python train.py --num_hidden_layers=11 --hidden_size=384 --n_experts=40 --experts_per_token=1 --d_expert=576 --d_shared_expert=0 --hidden_act="swiglu" --moe_layers=[2, 3, 4, 5, 6, 7, 8, 9, 10] --router_score="sigmoid" --normalize_top_k=false --routed_scale=1.0 --balance_loss=0.000317 --balance_bias=true --scale_expert_input=true --init_std_router=0.0103 --lr_router=0.00138 --num_attention_heads=18 --num_key_value_heads=6 --head_dim=32 --vocab_size=8192 --norm="rmsnorm" --norm_place="pre" --norm_eps=1e-06 --positions="rope" --rope_theta=10000.0 --rope_fraction=1.0 --qk_norm=false --attn_scale=0.177 --tie_word_embeddings=false --parallel_block=false --init="uniform" --init_std_qkv=0.0264 --init_std_o=0.00563 --init_std_up=0.0264 --init_std_down=0.00563 --optimizer="soap_variant" --learning_rate=0.00256 --beta1=0.95 --beta2=0.99 --weight_decay=0.043 --lr_head=0.0053 --warmup_steps=200 --schedule="wsd" --decay_fraction=0.617 --decay_shape="linear" --final_lr_fraction=0.0 --batch_tokens=[65536, 131072, 196608] --max_seq_len=768 --doc_mask=true --train_tokens=1171000000 --max_steps=9784 --dataset="wikipedia_en"
Below are experts of layer 5 (counted from 0) of a mixture-of-experts language model. Rows are named router (the router's row for the expert), down (a neuron's output weights, with its number) and show model dimensions 288-383. Each number is 50 + 12 x the weight over its row's rms, rounded and kept within 0 to 99.
After each expert's rows: "raises" lists some tokens whose logits its average output raises strongly, later layers aside. This comes from a sample of Wikipedia text that the model never trained on.

# expert 35
router:60 42 50 38 52 48 38 53 45 59 30 43 55 68 61 53 75 40 63 44 50 33 58 52 52 47 53 51 27 29 46 53 56 43 43 36 58 39 39 48 17 63 37 64 25 56 20 76 62 58 32 36 56 52 39 50 54 39 58 68 60 44 56 40 54 40 43 49 38 69 43 45 30 59 41 48 56 62 55 40 44 52 70 40 46 38 39 64 50 63 42 36 48 42 07 57
down0:52 39 39 36 45 37 67 17 65 52 76 57 72 62 61 49 60 35 54 58 63 56 33 62 69 42 47 57 50 44 41 45 66 52 60 51 41 55 49 57 64 55 36 35 66 53 66 55 54 55 63 55 45 50 35 42 91 44 66 57 31 60 43 63 61 54 47 43 51 37 34 37 52 47 45 48 57 64 49 70 54 43 49 73 43 68 35 46 48 64 58 59 52 46 73 30
raises: ",", ".", " and", " in", " (", "-"

# expert 16
router:30 43 45 47 59 53 49 54 66 45 39 53 27 56 69 51 77 72 45 61 64 52 32 65 65 54 47 67 46 52 69 54 46 45 45 49 30 43 55 66 27 64 41 59 28 57 49 56 56 69 46 46 31 53 40 58 54 34 67 52 50 31 54 38 65 46 34 39 45 57 35 35 50 61 42 37 50 48 54 54 53 45 73 43 79 47 32 36 40 54 54 38 29 53 46 26
down0:41 41 42 40 80 17 36 67 53 85 54 59 59 35 50 41 46 60 48 46 66 43 41 58 56 54 44 51 46 51 33 39 62 64 65 50 58 58 37 78 62 38 37 38 60 50 40 37 60 51 54 54 54 45 30 45 59 38 48 59 24 56 44 58 50 73 44 48 37 46 44 31 59 33 67 57 58 54 45 59 54 64 54 60 47 64 57 53 46 53 60 55 43 61 46 49
raises: " the", " a", " other", " their", " was", " its"

# expert 23
router:63 39 38 58 61 48 55 58 69 45 55 51 49 40 37 59 54 47 50 38 61 46 32 60 70 57 60 58 59 62 58 39 40 38 40 44 38 44 56 65 42 55 52 55 34 88 49 60 43 50 63 42 53 48 56 66 63 47 43 43 60 59 48 27 56 31 53 37 49 49 50 53 40 54 38 44 50 47 44 53 67 53 62 43 61 24 35 51 30 37 80 32 56 59 29 44
down0:43 60 51 65 48 60 36 71 51 51 34 74 73 36 35 48 63 28 35 53 36 66 52 83 41 49 55 28 63 38 60 64 50 51 61 63 43 52 55 56 54 47 48 54 51 62 28 55 39 43 47 39 49 35 32 52 64 57 36 35 55 61 54 45 55 55 60 63 67 54 46 33 44 49 46 60 62 51 59 44 62 64 44 55 57 51 56 26 50 40 47 41 43 57 31 68
raises: ".", ",", "L", "\n", "-", "M"

# expert 27
router:48 49 38 46 38 44 60 38 62 57 52 37 45 45 44 55 59 54 56 41 50 47 22 53 83 66 59 60 39 55 57 63 28 25 41 51 51 37 68 33 50 79 30 71 40 51 60 35 49 39 64 50 46 22 48 71 55 42 48 47 50 67 62 37 48 56 61 52 40 64 65 39 53 47 32 32 45 51 49 45 52 65 66 52 55 44 50 46 49 42 68 40 57 33 31 53
down0:70 61 40 31 55 39 63 59 45 55 20 46 38 52 43 50 56 53 58 43 52 18 35 64 68 23 40 48 53 53 59 28 65 60 44 53 46 35 54 62 61 38 55 50 56 60 40 49 68 42 57 36 65 50 46 56 66 75 58 34 88 49 40 51 44 40 69 67 67 60 47 61 55 40 74 51 52 56 45 44 26 47 54 64 53 50 51 58 51 45 50 33 45 49 48 47
raises: ".", ",", " of", " in", " (", " and"

# expert 20
router:47 58 42 31 63 71 57 64 72 42 44 27 66 50 35 38 54 49 63 48 62 64 44 63 66 56 37 50 70 59 71 79 40 64 65 29 42 38 61 41 40 42 55 43 44 57 36 49 28 41 46 52 60 48 29 51 62 30 37 68 50 67 60 50 54 29 64 55 62 61 37 54 31 38 30 43 57 57 38 57 30 64 60 23 62 46 47 61 33 58 57 33 47 51 43 38
down0:36 32 62 41 70 63 34 46 45 65 71 42 42 65 50 37 52 55 62 58 32 62 28 56 39 55 39 63 29 59 41 47 32 54 43 69 36 32 50 37 42 79 61 49 32 39 62 42 51 37 34 60 43 47 34 44 50 54 29 37 32 45 33 59 74 67 54 63 62 46 21 43 38 53 47 52 72 46 53 54 49 48 65 45 59 48 60 52 57 35 43 39 50 40 34 68
raises: ",", ".", " and", " to", "c", " of"

# expert 19
router:68 61 22 43 65 28 59 39 68 45 31 40 22 48 54 33 46 45 46 29 62 42 52 61 57 48 42 44 37 37 45 65 39 47 45 38 52 50 67 51 39 59 47 63 35 62 26 56 59 44 71 47 62 47 52 66 63 42 30 73 54 45 62 52 70 44 73 41 32 59 42 48 46 58 32 45 52 53 60 55 43 51 33 65 38 35 48 44 53 54 63 43 61 83 50 60
down0:46 50 50 47 60 50 35 51 37 56 44 57 65 58 53 52 38 30 40 50 68 43 54 49 56 57 41 74 36 37 36 54 54 43 52 41 67 48 61 42 68 37 63 45 58 71 22 55 57 70 39 29 66 57 48 44 67 56 38 20 61 54 52 45 35 56 60 47 71 43 54 54 37 54 21 48 70 37 45 44 52 40 54 62 41 47 50 28 49 71 43 22 47 28 45 50
raises: "t", "r", "d", "n", "-", "e"

# expert 2
router:68 50 48 37 63 77 49 31 46 21 49 46 33 69 57 60 43 42 51 53 67 29 52 48 75 62 64 55 33 56 45 58 47 53 54 39 25 58 70 65 43 64 40 41 31 86 42 54 66 48 50 43 53 61 42 52 58 26 51 47 53 44 45 40 44 30 46 54 63 56 28 43 42 54 36 44 48 71 44 25 30 59 56 55 54 34 35 58 54 59 59 61 44 53 44 30
down0:58 74 49 48 55 52 49 35 32 43 28 52 66 53 58 58 49 37 45 44 46 73 65 39 35 56 36 21 52 42 50 58 72 31 52 54 48 46 78 49 57 33 55 55 69 47 65 54 45 79 34 50 62 34 47 53 43 49 52 58 59 60 53 45 44 59 48 38 32 59 66 33 45 36 61 38 38 48 55 38 63 45 40 50 52 52 48 65 44 35 41 49 50 73 34 43
raises: ",", " and", "-", " in", ".", " to"

# expert 34
router:33 47 56 47 41 31 55 23 50 51 40 47 35 54 49 28 72 55 44 60 67 40 40 39 52 48 42 63 53 69 58 54 51 24 63 48 54 58 48 45 58 63 40 53 43 55 47 58 53 51 44 46 42 30 31 51 28 45 41 59 67 55 46 35 53 44 33 33 59 55 51 54 34 57 50 54 47 51 42 43 47 27 28 42 73 42 32 37 36 65 50 14 53 59 41 45
down0:71 72 65 65 46 60 49 44 51 61 69 43 66 43 57 44 62 44 46 60 45 63 44 46 38 67 40 60 47 74 33 50 44 63 64 49 44 63 64 39 66 50 42 22 65 76 57 49 75 56 65 46 45 29 53 60 51 49 53 24 31 45 61 56 47 36 54 43 30 32 41 35 42 47 53 68 64 40 39 56 65 71 49 68 58 51 41 63 60 52 50 45 70 54 37 52
raises: ",", ".", " (", " and", "-", "'"

# expert 5
router:67 34 51 37 42 74 48 29 58 44 39 41 34 55 57 53 62 58 35 68 39 40 46 34 48 74 58 48 51 43 62 61 44 42 56 45 57 51 57 67 41 71 28 64 55 52 53 54 74 38 72 49 47 40 56 44 64 49 52 57 49 48 58 51 39 41 66 47 73 58 44 28 42 43 38 58 51 64 58 50 46 59 47 57 61 49 47 39 73 36 60 44 27 41 53 20
down0:52 54 80 32 55 53 56 49 58 45 60 45 60 48 39 47 36 35 55 61 35 40 49 39 44 49 45 38 68 43 38 42 52 21 46 37 55 54 70 19 55 41 49 59 41 44 68 42 30 47 66 77 51 48 59 46 63 53 51 33 59 69 76 45 64 48 47 63 43 59 47 64 60 62 60 37 63 61 51 66 42 46 38 58 45 59 56 55 57 52 57 51 55 54 44 40
raises: " to", " a", " the", " in", " on", " an"

# expert 24
router:56 47 60 25 64 69 53 50 42 54 22 51 34 45 39 50 65 59 46 51 67 61 43 53 69 49 53 74 32 46 56 51 40 27 79 39 70 55 62 69 36 78 40 49 52 46 62 60 54 55 65 49 40 42 36 73 51 50 31 62 61 43 37 57 54 25 54 46 64 61 49 50 43 55 60 31 52 49 50 45 59 45 47 52 48 40 25 30 48 64 57 27 54 73 48 28
down0:52 74 36 58 44 50 60 53 50 46 35 32 55 53 35 65 46 42 45 38 74 54 41 51 40 50 46 70 43 33 48 53 37 43 54 67 54 46 26 65 55 50 59 61 43 44 52 49 55 35 59 38 38 60 80 47 31 62 96 60 37 41 57 77 64 60 77 43 44 36 40 37 54 19 40 68 75 43 53 37 48 39 60 59 60 63 57 38 45 50 45 44 63 51 60 44
raises: ",", " and", ".", " (", "-", ";"

# expert 21
router:64 54 56 42 56 49 42 50 51 47 40 56 49 54 57 49 63 44 64 24 60 50 42 64 59 42 50 44 40 51 46 49 55 38 55 39 48 38 42 46 51 67 48 40 54 51 40 61 37 52 69 34 49 48 51 53 48 49 35 41 55 54 45 34 77 46 47 40 61 45 48 55 41 46 45 16 63 46 70 45 58 53 35 53 60 46 34 43 40 61 72 48 50 57 48 52
down0:51 28 40 44 25 44 42 22 43 40 43 57 43 38 48 53 28 37 48 44 40 67 63 54 33 42 47 46 45 33 39 55 34 26 65 40 39 64 42 43 36 40 70 55 55 46 67 44 39 62 43 43 71 66 62 50 27 59 53 71 45 46 72 37 50 63 54 35 49 47 42 59 48 51 26 28 52 56 65 24 42 66 41 34 49 58 65 54 53 44 82 54 53 58 42 59
raises: "|", "-", "=", "\"", ",", "S"

# expert 31
router:54 53 48 56 74 39 57 39 48 49 46 38 48 58 55 35 55 45 42 47 49 56 27 54 72 22 58 82 55 47 62 59 33 33 60 34 42 20 71 38 47 62 37 41 36 71 56 44 55 50 52 37 35 33 36 60 42 44 66 43 54 58 56 49 53 23 66 41 76 59 66 41 30 59 48 49 40 46 54 58 44 60 66 55 57 47 28 40 53 69 55 44 44 57 38 61
down0:72 58 53 34 48 71 47 46 75 51 54 36 63 58 38 23 46 42 56 41 51 51 75 67 52 89 42 47 38 39 53 36 48 42 50 54 42 60 42 44 47 46 44 27 38 52 62 33 69 45 64 57 29 81 53 57 50 17 42 50 47 51 74 71 61 54 42 28 59 62 29 58 47 52 49 42 54 39 61 46 37 56 33 48 59 52 54 55 49 40 31 43 44 51 53 61
raises: "=", "\n", "-", "|", ",", "\n\n"

# expert 37
router:63 46 28 59 55 77 45 42 59 69 36 44 52 56 51 24 78 80 50 39 68 50 37 44 65 58 61 64 49 51 74 45 38 48 53 48 36 40 61 41 48 61 44 51 51 74 35 40 71 62 65 48 56 28 46 51 45 54 52 62 65 41 33 52 48 48 60 36 45 62 59 52 28 41 34 41 31 64 40 52 39 34 49 37 56 47 35 53 63 37 55 46 43 57 33 37
down0:50 49 41 49 42 79 29 25 44 51 55 42 44 60 49 37 40 61 50 42 64 36 67 65 64 63 69 49 38 56 46 56 63 43 38 43 49 36 48 46 46 77 66 57 64 44 53 60 40 65 15 57 46 47 48 59 51 55 65 51 45 51 59 58 61 43 27 63 54 44 59 32 51 61 72 54 64 47 42 83 34 40 61 32 49 46 41 64 28 63 37 62 66 55 52 76
raises: " and", ",", " (", ".", "-", " in"

# expert 4
router:44 50 37 63 55 44 67 48 75 48 41 34 55 76 52 56 64 38 47 64 54 29 29 74 55 42 52 56 35 55 55 26 35 69 43 47 50 55 48 49 55 44 26 56 52 54 39 52 42 48 68 52 53 36 43 59 54 36 40 65 64 61 55 37 53 50 53 69 51 46 59 38 48 37 36 31 49 47 76 37 56 40 64 34 34 40 26 51 45 46 51 42 55 63 51 45
down0:58 64 50 62 62 51 46 60 56 47 52 56 60 43 58 48 35 48 51 48 36 35 56 27 34 37 53 54 52 52 52 41 57 36 70 40 54 56 51 53 41 32 53 48 46 43 22 51 59 53 28 53 51 43 42 72 54 48 65 50 57 34 60 56 65 54 51 20 36 62 38 47 20 42 54 45 24 55 53 81 39 35 54 57 45 61 68 17 48 48 18 69 42 43 41 47
raises: " the", " a", " their", " his", " her", ","

# expert 3
router:70 50 48 60 60 79 52 32 54 38 24 49 59 63 72 36 71 46 40 61 46 45 37 62 45 25 73 62 23 53 49 53 54 53 62 42 55 31 50 62 50 66 39 68 48 59 52 53 54 42 58 44 49 46 34 43 74 42 39 55 56 64 35 53 57 51 78 26 73 47 42 46 46 44 40 43 47 47 40 47 43 64 48 52 55 53 38 39 58 68 59 37 51 63 52 37
down0:58 63 62 34 47 43 55 59 31 70 59 41 31 43 58 67 52 53 57 51 61 64 63 38 54 45 61 48 60 52 45 45 65 49 53 56 34 50 50 53 47 65 37 29 69 57 50 67 59 59 49 50 59 44 60 52 38 53 47 62 64 41 58 40 61 45 45 50 64 63 33 40 59 43 66 52 51 30 55 53 60 56 42 45 26 49 38 75 52 60 51 47 60 48 54 29
raises: " same", " latter", " first", " following"